Weights of a small mixture-of-experts language model, trained from scratch on English Wikipedia: width 384, a shared expert of 192 neurons.
Below are experts of layer 5 (counted from 0) of a mixture-of-experts language model. Rows are named router (the router's row for the expert), gate (a neuron's input weights, with its number), up (a neuron's input weights, with its number), down (a neuron's output weights, with its number) and show model dimensions 0-191. Each number is 500 + 40 x the weight over its row's rms, rounded and kept within 0 to 999. Numbers have three digits each.
Before each expert's rows: a language model's description of what the expert responds to; "gets" lists some tokens that make up at least twice as much of what it gets as of all text. This comes from a sample of Wikipedia text that the model never trained on. Tokens count by the router's weight.

# expert 11
Description: Commas and digits in dates. Commas in dates, birthplaces and coordinates such as April 25, 1990 or Grosseto, Italy, plus year and number digits in infoboxes and tables.
gets: ",", " in", "\n", "),", "19", "′"
router:499474561540511460509446457507473544522531505363499493537512564520458512518501478480507519458515446458514532510522478578453521473516544448513461476451490445536479535454548496516512510556533517434543438485548451497549520552496476480461467492532556488529492456466500564574578517456542517518505466596477428465527562531528552535574504468513479570445468474548492544581567525486441490530567496510471496485502505475513502439522504534477478493514483522515572463551519445564521472484553565574536496523543467479467477481514393477517529490498495512488552470544437540501459512568519487471
gate0:449504506492415512529561440542488533418500506505467542524515481434496474501447441543551518500546470471503512542514502554487508557507485430573445490518547441549519469472563483417461526501487443539480433514560562485505580488555568545501605634494494555411460523507484475486497560441544399490482546533501519491479488491438481459567478476473426538492488455467467472470499474461545522474562486541536573479554500480515465510504480502437489507456501471459490553428443483478460489497471513485521449508470567525413441486492466488578503517490501482513441496455573505462498509514466452522
up0:458500489588550514533508600500533479487531520504503548441454532440508443493416510447547461423495545504524482502533530491454454474501527499462475521434463548577450523483432500441469502569569518509471535424509531456526555491529471485456435480482516486429523495539507496534424488504486525488514524533480482484528569551518563542520501494516483538509476496478421516509421458541515503504485566505541451520513528503499416511529491573506432467591538497546468489548538499556486468410492444497540532494427483480486465489537489455507465530489449549508486446455465467488481489495498508522
down0:486482421542515525476534486483566377513480438510436516340438584549495495489425596484488473474431492521454465485570556432470553484547566540451452547525490496532474459490424525546556450502503478570546457503488492525477526478564470556493534450523513530478475521441555492470487520524440521457541491548463521511536457487491477502494496500521467451476453495508473507462535462531507624462470514442502451524520537533531464520458483584527504531488541498460487460530578486446571487531450378522451514528458579455595507507461515526478511509530466492543487448448522452442459421487526466446
gate1:545517548504493507600457510438509480537531512505436521505559550556514516531483542516548501445478512489445436427504460440473475441515538531459505474422500570506465455618388541596551506439496464481519520521529462484566455477541490470486490502490482485551512525473576586449521528555437514498454543470505498464548511518571464541529470515510464498492560542393453481478483479464517480500484531460478460476478488529507503495562474483488446506570504451489479442500459529521514524486463455511511522498477569422523525582459516494476591523535499508541460508510490543498472539523548528455
up1:518469481468474509583534460513501533514506482531476432530596540489499584475479561517489572472530495534489489488498479389537504453480548548524535538539469588560518567521482524545473416480459504518474500507503518409511505465470490504530533474504532482525543489493544502562474491516475486494535492567489495433445468522566536522466511472537467494490568442491617496549463530438526541477538445525488434513429436535495518489488456454523423537617433498470496469412542471468498505479530484485500498534514532512470481505411499482564530488593502537537468451547528512544485453525480526439
down1:471464591585483510443526557484538415579503513533507558519496552496469474512557469460536502450462528504484553460449429487468538508485497495515545491449551542489456486443418490502508527440529451469502541490501552526514509488514486519523479453606550544483514514508569556503536520480504488471507480471484512488510486501478564507537592423526456471438441471522481437495420528546494466494487495409490462501444464495523479449551469404593534442524468459521507524502439472519493534539470466581472475447524504475521496495480460459475471488485574531520511459448492488499495499500491611524
gate2:544498532497457536595457578473473492530490503528554500546532498474474536570490506513551539475559490442502437516486497440518491494473470447446440492497500484503508520452449555577525479419592511434461531517517556487573478614459491481544499569503501528565514500481493503549542492523427467512446533489497489601546486519466448525503520531521523557497556503475503494510460496538480602534527570483486500532503486471498461549545513425510508536500537570436436466465529482486507548444476485519451467536480581495544474447466481473532439546558446471549508529509494539453492484479511449516
up2:503472539487535506493460540479476516494493538478483521592416440478522421476513531546466523473535432483488549447488500507450456499515578509508523506518564479541441470524536418503454480453457564465493514429526502457500483519505466422497460479520451510488488546481481496544488496510487463524524462455541537549560463515520484509509530513485522550534512464575526500497520417573533486554510460551494551487542564468457485492510484444540405514562509513518575554547480586510573520526547513531610481424522522533505541485579553546554461503430529450518490480466471526418510533513426532504
down2:542497543559388399458498494536533513458439540431450510568535553452520436465467480423440525512503506484492488505502509468522512541471571509576529542518473485480511455462459473514571498490449504505512497463534490464516499499500437486538511433480503507580481505499458516504516452453541480505505478521490448516445481498520460563447421547455456479426415500537445483426544536458536452454470508553477519453481580526542479506538493559482541446449461424491561454481487520520470530510540490528579571414456523516491434467450604545522545480534565511507478474510569537496484439508527477454
gate3:468434465519476513504536535500570516382505550484497515517428483501536471548508491412528426497548474522429464485564468482464493555548481471473462533488482518485438489402476442540506522422490440532511488459436487522480526498531480528528522462515475530491562481486518512608400509494474487553497493592518491571469541523506531591516468447550510533497506484552535491551504473470493469442498486530515533473523503531545482526520526419500529552540552386495512574506549564430447529498471465500480516582563454561476450526447528528516448541483441445509449535451425420488532478535541517540
up3:451460445464460531460442493524563531474469542521498492572547448530523502526552471502479540476481559474588546464460529472498491520388500591493600558532558498462503553528476485463462529492515558495526526544513535535523479491448515460517536545487477506498477503526476513427553538546495511485578599409473492495489515508570503456481507536495524484471556461489519543454457524514498504502525469588569496529431475511500551472488493498462448570480492535524512441489478480454456569407511535485570527508539535477555476406524538471489521408501517515503493449457517552484528526449394447522
down3:501493493531428519570537543456544550476507547553510583522537459467529502463504571545552528490506530496473512470447503547509471535404493531539475627459456515388505490501524441478447479537502490529511493527541493529528451534438463523548527434555474515520501528524523466459521466408517408509471529482513464499506586476535476493515544536471467544547493483434521503559530525538488522517460453497492455457518569558472481469512519452497581489498475504524524486405613543519454528440483567465507518508563499482416482540550472502559483516460451530485539467567481458475513480503512476517
gate4:480448485545520534471477476564480522501504522518429481525506465409477542544506484541544566442528451470503422469495528487548510481523461507482490532553536556519443510490495485475484483475507516502562562454522579511475492538465495490521549553470510480457487468483467479567462526538491420496556475514437497521438512518493446545498532480560442456536517437501557544441564448491493507506505556513426480494472528485428485561458440524537458452493481543540464459517509482498453497448484594514512417480475469483529478542579486484591468473523530530472454447573508561540493442458478433479
up4:559478470503481511408486481572547553490508449488493407520470463536543523514466489500478570479419516522509461473453542432557482494574513565537561536519471425522505488508451489446424468493432482467540458491476522556492512504448519499475498588500553483401486438497478441505581505513485576467547482556441575478505542475490477523492544455598533521562537546547524502441489455466532539542499428499497493477455527535438501502491439534542486418495537561524469548536515448438499481494463543511487451517430432482458449466492477514484473505509473556417454515505454432553542443536519497519
down4:459601500527482518477548467494530466530569431485482523541523453437512477510499540543431511404466502564517452390479502492516565518556480502505514532496488509528505535506507492565440552481486543528596526511522522505496520514438510521578454564500536505558508602491483506529494453539470448579470509444467592468490477509525515572543473473538459531563556518526503482478485492614498446540554495512468454496481432472450502449490477524470541502502472553540477437509540496577498567520533524431458445504472569471578433516464547447522431551529514460441505472509516522548506455509449466487
gate5:481533489544529489496556541520438529530442501498478495510547504509568595477464399570498519481475518501476467428431492447585513443461454415422480502552467532501476502514491496496493529470521548478467549540463520563503534497451480534479405436549509526445535486465461506473557469487504443531576556526500494490439418525526538570538547486438553477491452464455541534552525526549472541429524513571526443587426527480491530491486523554494504504471504522411494483448455503473446504477487480482527582490505499566525480534396549474486447505564480551481515516512541520484551489459411549544
up5:464506501455478472490428469522561469449559498518532461546454474483396429605526478469471431554483508468547499515525479578480387549555522356514539505418514446517516496489626491523515526514494514507410493455511508497511468495522561498504560562472589475478514569440581507513483515467478540488468437469440538489556536419479494502468447483521513450527504487508489501505542484460517475490575540537458561451541539498490443531552498441459531511491506481502479531511550452461563494570510528507534521504433540529580463473545539496486543458503512485553525462511542500481452488486538531485
down5:462365475508458522564460602511455498470558409524418499452468421536488471488483480459481436494447503530519458492531514510511464445451488508523538558526469491493520558475549515485550438491457505513473471530435485440427551503549507526464470573569420581483509497446498575505534466508570481491472430518437504545480501464542474481500534464472458471427478509552564523544596497536493490419510542513493515461490514492545496380537504478485513494436528489506556479544463494473479457498552575484543501482489514567509540501466481512538568501512400525553526511474563477517419456509501555468
gate6:532588479487433532535523518505545512479424428485498517532531554479521526560428562490557461557471457437504447432501490505500475471470480459432486455558532521540431531499440494462502497478472477524458572500499505491481479509453422435421521531490490499478515538432567553505478500506523499484507512419504444477476519464471527553501587482399502452523534432466444477544506475507528525532491515385523572515479425523537476503514519412536426459498482566491470514509516479505469477458466474513458577455481575480466448490506503407482521539475523517523459491446502490507482473523541434515
up6:553545522443410552547516469553467521506471479497477506503545477465442573466506562428528462544509550490515480483454511498594526527499505478408428493488510500498449500504524433520491545538513476524449560543468479422513509516498507594502521506468527448551427489498507464462481450507482514452513442434475510472531492477468501495571504500433531395458530454478540515532588514484455511489504497361524535453530542503498485447512503479557467393467517494575504482536576470468501515498440589467454532493532533445445415441491393514423504481487509493479532515490499451471545486448571419506
down6:421492478518532457464555554502507508530482443546526610444494491411503523524484451486503519493515500504527530456535519484477526483611482504560460511489482532433487413497441477470507488538490491614528480521478495455467559375466479528491551540471564548465524616517456482534487478517491561537429542502466487496483542477511602462557462483550487505521458482523569542505520574440441523430543484492508526524526485491489491475432477547436543585477567403461510481491518468484469487493502458480468505504517545453545486495496493515467499562504548462438434359531544438504536480454503431481
gate7:524496513494456534503483535554508536524468440474448476451507520515541474487483483486527481516514445453458483551494533468521557569493509481530489488577470430477455506549557395458550471498514407459477536511467451533533574562484425507459534535453519522502491409505493464519503506499467529527607606423532452471519535503519488490515454503498514475482517511458480513508458486523550533540435456540483502462460523493464519518506412431542448478508459578510539543472533521510448457498522415507536481483522522554525457568479553513502465491580547535478521511480516432539527457525450498524
up7:522507505463505490483515475448431552479447560511569512451495508511503527490479507507497478493541515502505581526549506477467418459533500562456514514484564490436501477509426546449470482476506520544510447536530566496474433515517526559517479461616551453520455518437515501445473394499562446431503435553488569539500469482534469497444580472509466471490496510529537502469484506479469410494509575487507484474527441533499487466517542521497515456497530485480462480508438533465501500525504604525515553561479510472527472477450445481497510408434542456502448552490448519476504557480547498531
down7:476505473464530491462538461470461579507476573442512454514597508404562554436474507536410468414479487536536572503505520474516499491388502506475482498516493476460471475557527541470469488486448450509493400531493502544522486478520464462461532482490525569491446448497504539463522489509457548561556482491478435432492520507519542543472543579465500534453547502502478502486517520491517481588551493486524439539473516490468480572447486572502480473428541471480525476487492440434509448561505521449539498471501495458482416567564485509482483485380448471517526483512508529443480467428576505522
gate8:532464469419453491462499511479541498460418480526477437519529478506497499467502486522557533524482443478491455536478516490479563499534514489558454555527548508467528485504563473565524497459576514479472449556484417497530524422465515527518583473514490565489499533454410559461541509530464482472416498504510458541453524481559493508492463506538489531490508493514402492481550534475482473534515556500451435498469502509489563476501442469523533514466460429504499535427413565528413552554487506481461483516550537465521424479553484519447509459605480479483491573515527513477521455515505524531
up8:509526482597501504528587369565447528519517492525526526525485494470478447553497562463487522540534549527526510442488473560519466544537441472479521488420459523514559524485524492490455562540407473556525530512462510530531449476521501553511497587506534473509461476585584533507467517517564540513511476500491596431516545426392531469458508450508500515498485551456510501493510463523485530449460480489546535508526468490564501533537572490425476508498529492469504470495554459467534439498439472503455482496453501532564498547539515470589480528505537502538462508438506468529473466510525409479
down8:484599459473502472526553448494480555544439509545449431531539471541515506462484502496479555480448502512489454518506540531515498565539515513506553500541524466470547522500486428422398531464450555507480478529556509528492485476489516490549597426465475490536504448520503573480490498540454450483563489496548583531475459510489511460547506438455539524467553452540560463450471499517486534555469499535461560594513494468554505500495499462447490496532452601489480459499499511495461483542469477470450509500534444522440435539523481506438444551488474538474479471498551544437539573444522540428
gate9:489463528449479539493413451559510482584480491505493486480497537539466468496472506410468524487460494531559489452568452504499504528431577516494487518443542534466534515501586541472456459496547504477553550531420543486450526520404481564561485464513519476504504540507559463572539500517469497503466466527416586480564580464478554509560486594468504459497569448471531490512456468512546465464523504504515515489485487514480497481540530426512423499523412505515509515485496489475496515516536530488507523509552507571556492462473466577458571509514458482493479431508477544566507565539494535472
up9:558424499443615482444454593383527518562461500440515494465579502518467591469499506447549452500451432493530443510496430480547527520489514475471510506507489460477512472502576525482510403531511460460528457495550525481478491499527538455514531461440527538576537538485506494484568441512518538547489517552514536459496537575568504502511426486569497552466494487524530514501439492449539474511507504505522472483509428452458565551511515474519505502498473510539472512535516471516502435513588503495472500520471525465560443447469460433494451515526492537518517463495538462555560568492556526421
down9:501546529504505473440491541516499548546481538481530548458487463513487490500536534410477540526518538514507481493432513463482488546476503520536489505431567567525538471554478555504515512508480540473562495542580541510452497501522582457592543485554596454537521477518498462493527498503518509538536446523495449508494485444552519503444532541550535425494487549513502493451439461597502430494528504512552434550554525546514479486471557520550534519492502475493475496517511450519556452500558468474485505472501480478532547577595457589463527470557527524544504506540526560477471478437502476496
gate10:516445495571465461546538535505496500494396492507486515434517563441487520514444536508559560541499504479479560473470511492479608494540494520477480529541444488588580511520470499509519450498528450462521557490531489495508563469504514474493500486526517532534563542436515555469538504495522569453497573464436571507534495514534438543544467537477555480467499429497500553472516443536500474474485473526479491443530458477454467530536485484505503514484401513529441483540500584483481487570512536445511518493505541533477557601457532463510519502549494435504523445494501431569462515502417514497
up10:507504483516536452442523505559521500474514465522530564544498533470438432562467525484498516524576523460502486467485511522494480541529519562548524449463519494560500463440486447430527471531523471566469480517564482568464525469425495517489513589551506467479449536499436547541426541525445495502472564519521460475495532458460481465518483456530546476501491548487570475470490545508512487561453527468423457591514502503559515567528418489412515483488556511534538488435542511501428492446491499476520486509426488483547501479499463512535564512456470515509510472473557487517494594494506557534
down10:500537529565516462498504560470452480519410493520484463490504509460505553574462507441485520474507538535491438458474507546519507481514532522485479494472523523444402485514524456495477448478485507537546455477513478513409470541438566525482486489460485479442478534452495485469470505519496509506464529522425542467540391530528510524482532403434454454495510536527446520443459483531545488570481555504442588444490529368493419514386564482492554501515599521519512503507512531484500445522491520508475482500492533499544395497526537501480452477523491487546475472470504531534473486526529450485
gate11:523448482522537513495526433495589454502580496483523472557484513434499498544408498460510483489466462531482438558534484537533503545445571440528512447503474389491480423539530535511447447505484470520540428489498502519503505539474534506521543526497418540446463520456498498482501427485545526522445490464523485451532502531480543495480472445499512531446520572480509494481510513500527550522509479526460562514553469485504561515528485491488564555532515544511439523489485550535498503524487556497492478411543544572560435514544549507503417464538508462456485494500522494496520498458521472569
up11:460492538561440515522555504500497425509509503535533521524510465530476573413462569479528475562535488465480505492501467511485450463536510496535426451505486576509494560525515444510558433450550492513529517528522516456532548454535510427551516465443458471458526431526461516436451522552509487525513496506510503478553452490529518499465485517436522518513522419545422512490431518507490467537454490536575479520497535524461408499485517528539447468522462441482500423525480479522497435515500459521490501565524570497466434589439517489565494563519557532569487495495523487538505504523506480497
down11:495499486440537485534543455466528524513495427498494515515459464522544468466472412476496488539514435477499490501546451487518579436477455530485505470460443517607587476531556471475505491533463551485475467463524519479493506471503469451548498459524521605539467478501482510514477584523523489403482454562507540490497576480558480520547452461450556486539499507558556433537449480551533542511542398558467497432614553444487510565440503514455425494509479551435561467595484446400536456480434457511503415493500497539474443488500487486512527533569499458478472502469559469447483443572481510526
gate12:473457542448503529513539523492464541533583479516543530497506566487500503515450521481508518477533477517551519566534536551492465467498512522483466495458383471570527504451495597532469553512491550493410501518573470481486561475509522448501549488529452501491442499470481532481484503554495523503532526521495508495448500464552494440477586460551516492572443486520515507477459536553477492485519466490473536522458521519521529601524548503477517569507512499527559541508448479428472440438470533486484437486517542493441482549578581486512459517504473455490442507500546456522514502506509435590
up12:511535482512497477476490494536544460537459519524500468515474458474534461457525501513475454511463519490495475432572455501477453461483503480471545525531519554410471503527510415512480485515498537544525580474551526454543513477535465521487487496566535541533557581495497500477514471446519551571479453495505495551562526482506482576544456498483481530509397450562509550493544441561538556491506510555521449519490543537486539445473518522523516470521534425447493549550511497550540514489496492495572507511519447540525501492458634512441470496451512485512527544512522507445565549501475502494
down12:492476496480525501480495572513496478479481531525497430480513488416498528507506437425542460457464470456507503511540529507454488557528440452442423500551523576446508511512466431486445472432405482515474519529489605508508472515458527503485571482525530566485504510458588529467522496444521473445469466577456537500512467503550443497463432514498518569506521533483566435508490486534521563552461545408547488509540441466508519472480464425467462491488502560552473529461522490499542539502466464481490454483506469500507450490482466476512470418546481513500521537516532411436514535496499458503
gate13:499527516516507486474510471557477474505473422518522443483489491571533587488497511494511427563508545510509471464448480453470446487472462515556462576436561490499421499485438522507457504490563493545474610492426501424440487512562509532532475474442498484550470513533491538527526523463465398491461394595489567486499517557476515489519532530480490499560412549416476543570501500547464560503519448564449578446562532570489506542495563512490482531521506523415462463509495498512472524526480480524548531551565513483494472463495488474509560441494459523486495518530491486594468400512522462496
up13:610409473491492473448515405444527526500481563411469522486485514424478491538543482438521480422467460440523511499506435496457461510563524545507486431526522534560503449487463494513608489517555496450494525497483481467575588455469527523465509488469451516517437507495433500532475489466465509481574520408503499546548516483480516499510518535517477566457518425402501472508534437436485510435445498490489543451539499608440484482514493554497506527531444475575436448519494580531458465519470502482485425525484491530525468510485454454503472483513508563477528491582486433497493467459543478508
down13:477485437568441577504584441502563531489509490413512430468545555456503520516490475573567440504492502501611543493465444502503446544470554483476485507611511480517462426506491524521463537520425427478571498473493494534557467541495489509512608473507566497499533443519479513503556443488501544459538488494572522488491572499540556485524480498491453497496456551537558523476516517510498422499452463531483470562463439491466528509461517434467525507475467518536525505504416441538448540556532456460482490544557456539484447481442535484475461560533502454467527483570603479468531503512487474496
gate14:493481527532543500401498553500476427501501521439516465453476527568475485502535509426461493445455460526535529486475569536512449493445553447551505462522501508528464476575518507495513500531456464505457506504537467545467479441496526512540528471412466573455531540545469521480432470470594550458521460543518557497475496551520467509498559435550480516446483460498469475483552440429546517535527526527531526451494513546496461435471449545503459530496482478461486489473516495542487431514518459520491461512486476517573489495435532543551559512476492621598516524526542503498530581427432483513
up14:491520469461472443532479512456560470492539496577503467526517504497495484507481518457498512523565535481480475523479506470496463517516442590491514498460466469475546517486476469466474455561517510538555467480461554497530500468451508506481535488612526454546504463445469451504616500501438464529480517562473450488503454495545489477455454571556515469539466547472535513498428566472424460509508580471493512459522522510533458553493516424539546471497506469508517517438444503449486573608469590535489525543527460483453493491473446490456441448510595479515547508524478481495526450511618477476
down14:529464562542483442516527535495468496519557466461517503522475491482539524447461441505447473490465522538485536445467402548485494475471545464419456483469505522481545576461503503534567532534486474420475435549458472453499478488529517563450491577497541570485483516514415538525540522416544517490465470528501547582522501504572518423514544527472468453439467442549552407481529490424501490448520482512512482465519531497498478446481541476506414503498542536478526560476459486502435567490521554623548537460509553545462507495516586475509591418447440535563441533524524446558511486462459509517
gate15:532400539482504490420503564531475464497532575448499534448509504551475530533475512426440472500527552435465488498491472518449478583474560485518497642465537503506456498525548462508530475464531464508478544425434520496476502484509441461526460478445532495512509514493556516454511505546471529526442510558454485538573509496553474497453435521490498462532496505540543479471446475515486475469530516561512554480500501563486546498485519375558511451529472530497526502498504501470518582524571504516489513556540458431422432481516534459471481508531492512481498409485467508546506485465482455525
up15:528516523500480509435475516506532466575509541451494490544423486558479560489511524467407413409496555481538474520469488539489512528478508506468436540451525491528462533561480530524478484523478489522490520484496520424519430464528507422512481420427494518504444550495426526559520474488463465505435456578533479478592539530508575562505520527517473519459494598540535499535459553492556469454535542511530550489515540481416562504500537444589530517552513514506487489482513533550535490516525500538460502499565489531442457500575525441463488596523469535505505476559471542619502462434535495468
down15:540452556394464469507463447467495472545489486491534476575505497599507516472533547522389532508506465502501446496556550524513528454458542484464524430493463481510500505481478508466473534552522485505472469548478506460461508489510523546502518542581488513517546498454411468539479498563492486533476519515479534584493506504481480530478524463505536553506501591512507526532438491586479433464485462480464482492485471460597506544546542417489497498549582568512509496539415491563484467507496540487509488518527522542501500515577402496418520497453500506515466551488472489477514562532561449450
gate16:504502482548536536577486496574499541561553512422478444501476544544551557526451563454521517472518541470487407489483479508485517496461519449471463488496478599547451496494482501515505535494535572531503554509545491490582496509469453521497525509463453484506492447521518578553395554539488500504475538486437447553524498522481562456479440435481546466551515493471539471523486516467457546561543565446520598526490517498542447467423413543518591515469475458548449479553541527533514471505496480431445479512463484463448501601551519540455516475500481544515468515560519550556511456471537536551
up16:483547526520441510518499522510485484490557488452543510472519558483551496533482532447506497478502542464519453608538443481468513545477515563452459500413448507533507467426586542499481557505521512540515423554459485459516562487505487493499463488440449507489525501588517536525561557507428456483589483488495430447514505475479488523536478518571541539443456514523458509494477587503559490525503513444476565524537509527464480540477404510448547613566467528535497451519503515492494506498483502548485514551543481494501451523513505524466512514466516485499574459484518515543478485495462454459
down16:511572539521467479481471526526548528458547449455494440469465526536535462542508465540529566544520512424463498534540549501562505514614547510563501536525472508507490429490462414425460462470473495601501506562560553539580465428510468520496503558488452472425447509478522509462447451532463532488470476479527492504482465502493521492528441467473493546488491511511525528492523512527488477536466538516529577469519446541456500481443466467547501518503477504502502496502493598526478582473433443464544457507455458463545502483465544559489471556598443489471538533486494409522467484506493474473
gate17:467453464485519549503489487502447531508532485467506484582599514410542532562504468510514483494454454528512477468519480478548438536433490472526541505543569467497400504548501498455451445524515519546447468475499583523491560508514496489481542564476576526509495446487493490489508445510514475477522460502483464552440445524578495564461454488510471444453489536459499498511446435433442451394484420483521581520519503496468473448524510534457430533546468529455488507453558521444499526499440466501500572509483501495569464546462476478569467549508443611455443476477494443490409486496494500521
up17:486571510487475566508540577476537482534564490518535518441479531501548515529508549562502533527440459427519473518538475550512464497534483575457513508564437511539553495476564485504524530567513486543507538514545442529538474464502527489500408422548503530467532551551502515519496542507498556486477541476486547460532543531502479481479458434483536448543473531455499515490553580502509502534455513531472531424499439502513510519531479459592527500500483432495491493515423516500496419466517525495523466509568524402408507429561531490426529398520501436472532527476553495467472454482486498453
down17:461478503547417550483529548522509538498499540451561507530528520414563439486516475501503529523517483461528436437514506501523437555534515581474495502493493518509467532520495497454516455541564416484431596472453453584542459517510477546420442530518533594357440479464508548495536575511489520552560461489545501542470512446483531433477583556503473533514558430556497448443551460539515476535498598479437508492488445570485528522480465529459495458495486553527456475491484537573392516473511465480534530474465476522507470498515502484506499477473424450529470534516442482473521488451482535560
gate18:494478488404524485542527511450596434493507473472564512500506525554454492474488500445556564607553509479456499545485475444541530531516520526526484595571564519508486526518471514519483400509504474502557525482470518461498486450536510557553496476429557551501488494463548492531484494525515519465481463475478471475469474446522463517493436487502579492498489526485435567464429486478498463457513505551490456538502493569460538459507501491482492509473477504453359517495558497430506529500444560516549559523508504434534425525486510507475482470508477535488533552512532485493534507526524494447
up18:550512545472552508450495545466586438486552506435524472496486484424465515497562534451478415420495450552508496557478483498486511483479577489559425490507501559532500512532456520525499529487488549520482454450507600441487511506543534481502535537494495543449509466553496508408531475515573479454515478535584466516456530511572523467483452496597473527466524534534449483506471573473434458527526489555497403506511501504458500473536475441467586471485518475515478550598473470536483527481542538545410452504495515498433504547549506545505563495513510542497529446573521487548501492472508514529
down18:532527474506444559517485480594501524471544423515498513531529544495485493513489492470493428461526576476515528516456526548437462487438489473424498553537518488503485571463493435481560622470453501458504575457474488479503528517533477544535548453467525484512456530475523504520495508533602556549511470471513602547482539524477493460491476469485461499446459474482579479528435597432425557511499500508490495491552483523512517472507509566501544469510486507507453482571546484545459495550475584489539437530465412504500524553477588488532603463563548449442551539558552461504526514485468469559
gate19:402509525464450479506523550540463482484471537486496513499469468548534490404421533458532513429493478487476491473453463523530457487527524516519523467509438562512415493492539471495584481491531427520436509501527505428581545558516502452468455503433439558453477534521486453513461552488507500585512507525537422504533479507567553501483435466485502507516540460462427488407473421498542528601540496520526421540437505479505466470487504531501468564579425500527518537521497503537444445478560397466500508458520466478473491586481532499520517514484496533523504465547507498510575532496466539531
up19:495475470486450478465418428548561479460493505498493456545525466486521533485593537536463408494506574446522492477529479532496513493591506520473511580504538523367485560555508535507437555511550575543468450540545475507486510502513524531510480475488466448591451513530409491525536542523525531510514506582477520527442549446506538446507546494519500506505469512500509478552464515508486494404495559464492461526489506532473468544487526447483482507482465536471493508551522452473487510530475576461492419541497435535514442567479526476517528504471463474513527505508436504518570536498440556516
down19:540532532588564436503513465540484507483487542427595457451539457419506470446475561544494417535569450505503458509476436492524463566454507507561495538502504445424515524516423523525498475502524568516451445497535429523496567504485506459490500506462500574505577566536445559515524553509518530504461543503468465520533492511535494478454502555521562537538562516455505512534456465485586493552537573526595464536437540533518516464409505504501493479487489483479506461475436476421530441543572474446551450480522489479564492505514493507475505429448572433537520512458479536482536538484482430554
gate20:435464508474479458506462508522489454524468466516578516559513474573485546557549474500501516480538518536536420518453483500500454532491511493478541491487528546558487493531538484465464486506481478491495520551513583498544583459478458537433522575454478524515449523499452526535435515576471446496481467505456486468553473496495516475509444432508489489534529537481501565458534466539602433498486564574464492524564538469487490485452523462453422568515554440505561505545467421487370540422501540512505489444559464529411480446451513477519543460435488526491520467527558458554467551452437552457
up20:499526546437524446470501529452441487518437508528487488529547477466469526475524511523492474515489496458477571493456511519497474503526486432572531503487576605520477520527494521457542485523486461484402508522407566469525521534494481543503518491520465506481481561503489503544466485477498506480538494612556530534468476420522507483499525543466435500498475470513498504484524450575477522453497520501475501420534514524546428477535466466451480481470601493464504560539467557450495509477493511484544510492507465546466541552489532487534477579446483456501543481512498507507484490467527558577
down20:471472459511507469457569493538502383567463482520482455517530432537511545445546503546416472445497492514542452493482526533531467555529485541576483485547489496532585506502495523457501469459484482476398446513438565517505518403574524475523515564511530479542518467529475477510532464551528469495480462513452570533565493562523534576543456481567541523439506462538502535458473489447474537482573499552485566467455525495477562548555501476482489468470552496559490514544461482422491564572575504541540501452535442556447501499554427408501502491443494432467530455505493479443475580511526544434
gate21:534515520496417495444430547537507497447501502481495487455483479499522460451507463517549466541529457494472472484435481475503558415529470475548492544447507445451499452505547459512553514492478518501449510552534459500511522451520514485486561486529458552447536532511462471549453467478521544463453475494521463541476450489586561468485461485493462530576561473531518549497468475491495489443521507516534492474538527519477440457502490460491496465384563479518459483436492443494495534574498458471491504502515506517530501542477493451494463509489488480514505587456495544482576539490472534539
up21:541518527579530542567472500595456473519513527554513540525446459467452541515481453494474512467561542483483508543478497534487448544491498403487498508472499493508411505528526425486471533500484473558517501494462538514494512502527554445411529536478491509480498467447510482463488510459544490508444532536470535469557550522421453478484502454407519446462470462459554479628570536542516484510510452535468482466524513443537531507512492524494509458568554480515545587587516450485457512452503516514572506540440462511477579469515524500505488498502536462483510473535477484482537530560524501567
down21:460518453524438533543493428503482559537527446590500484564511466558411499511494510521517474545494539479514468539544470505452472531492513466446467478528559500519508443488517542410432474462500488421499506529493510492510500455483524459481429458489560451522510469444543455456484553551478468465515475506556560498527562453474551547547496508490528567521485506537499507560453558558455493454499453502507560538511523445543469526564487470389537497479517603464521484545549449524456496465499474446522422467499426521451494492533430482511523548518375498440546435526507514501507549488510562475
gate22:475556525513528528544465538503458514536510535472610495531558534536421500421479533492457494505541504537492474539482520577488441519533555527471519463470453493462459416496512536422478526523446473531500518466468573577562449555416416460483528490484549478548448466505500504522477502497464446491520506550480569591536479551493518533539516532464535500429517474463568496475485598473507578529507422473498607483536515564501527510472449448491475466505480527504514497512457566525486504431507530478426436512464488491512519461536503512468521488453519534533464527464549537452478507504480517536
up22:518482495528482513505522451528597569483501495576492521470585513569425487460487533463487532523514490493534442526531503536514433461466524548497489519397519481506542391478531490419454491479510492559562447498532495438407480528471522458512450469539561476440524547515538467484537441424481441524481468509560522471545538453457451464514545482541539539467483447559461574431486529501453566528491584471527542463563504447487510499487510513496452516420535464516460521526481511481472345543586543526483509496494500534615477476504547487431457495512518407524533484494467472451481508520477550440
down22:456564529497534485520556514531517493508502434551497516464489554447559493477533459524445549464471481530456487507514477481522483527504460507496546586505537422471446631566476468527479495540489511498538541541457452502490515562482522484532518452602493470523453488500504488458528511518501497514457453522553496384555512514489598539448409430488492473537462560466487529435555527463501543539383469547492430448485399500451506493546500481515524472521485488531489534549546496531470432552539561534448647432539447448505422495462520463545476507556472496485503521489520476513450500481480535500
gate23:508444506433503540540477514453565521512537577472510509543472538539489533535522548464507480415511494547597442486518568540458540461524483523488437484482427543584528451448492468422467519530498471489527463506545481464513513517517514414513495533417440503474506517504489533520497501557478413469539523469447439542578514502512480522558551458484483530498470462460485498400431524570529522563523442527489489572432503465475447554550521538492481589525561512557533476495449526566542437480516465527471488558452552551432564475484489531490576566443528511505474502464481463509484480494514494525
up23:477531490464518591592527518495453498521501510519456511480569552463510540596516556514465539526494535562492498525502468471497630466485428503442474534455461510537503496495557571527462541524563537478478508521414467531509569570423491499453487559555486474506491474573500512539533526518490483437503504546441527511536503470515411495500551440500553522473433498479478483552458514470500472545473456516521475532527543527520486535509534554512445488511485487528506462493498439496533508543496533499486483480488491471496466419479493555484574517525546511458448536447480466536446522422527514562
down23:499493496568470457510524423537504513572537500434530533463436497548445471512521571467500468553465561473490436533475542504548425449511533505508520555437481454502499474492455602546516518509457539484577477428603470473520506453483537534536480531427534505554510487506467511482483436507487529559496480444473494513506497542511499506484471552527498503518462540550432522431514498534542434422487515546497432452504585463467452497518522526551504504472488457518541525501464478507468495525512546499522574512504619500503448525549535476523470526512519481420503503518523481563417542523554559459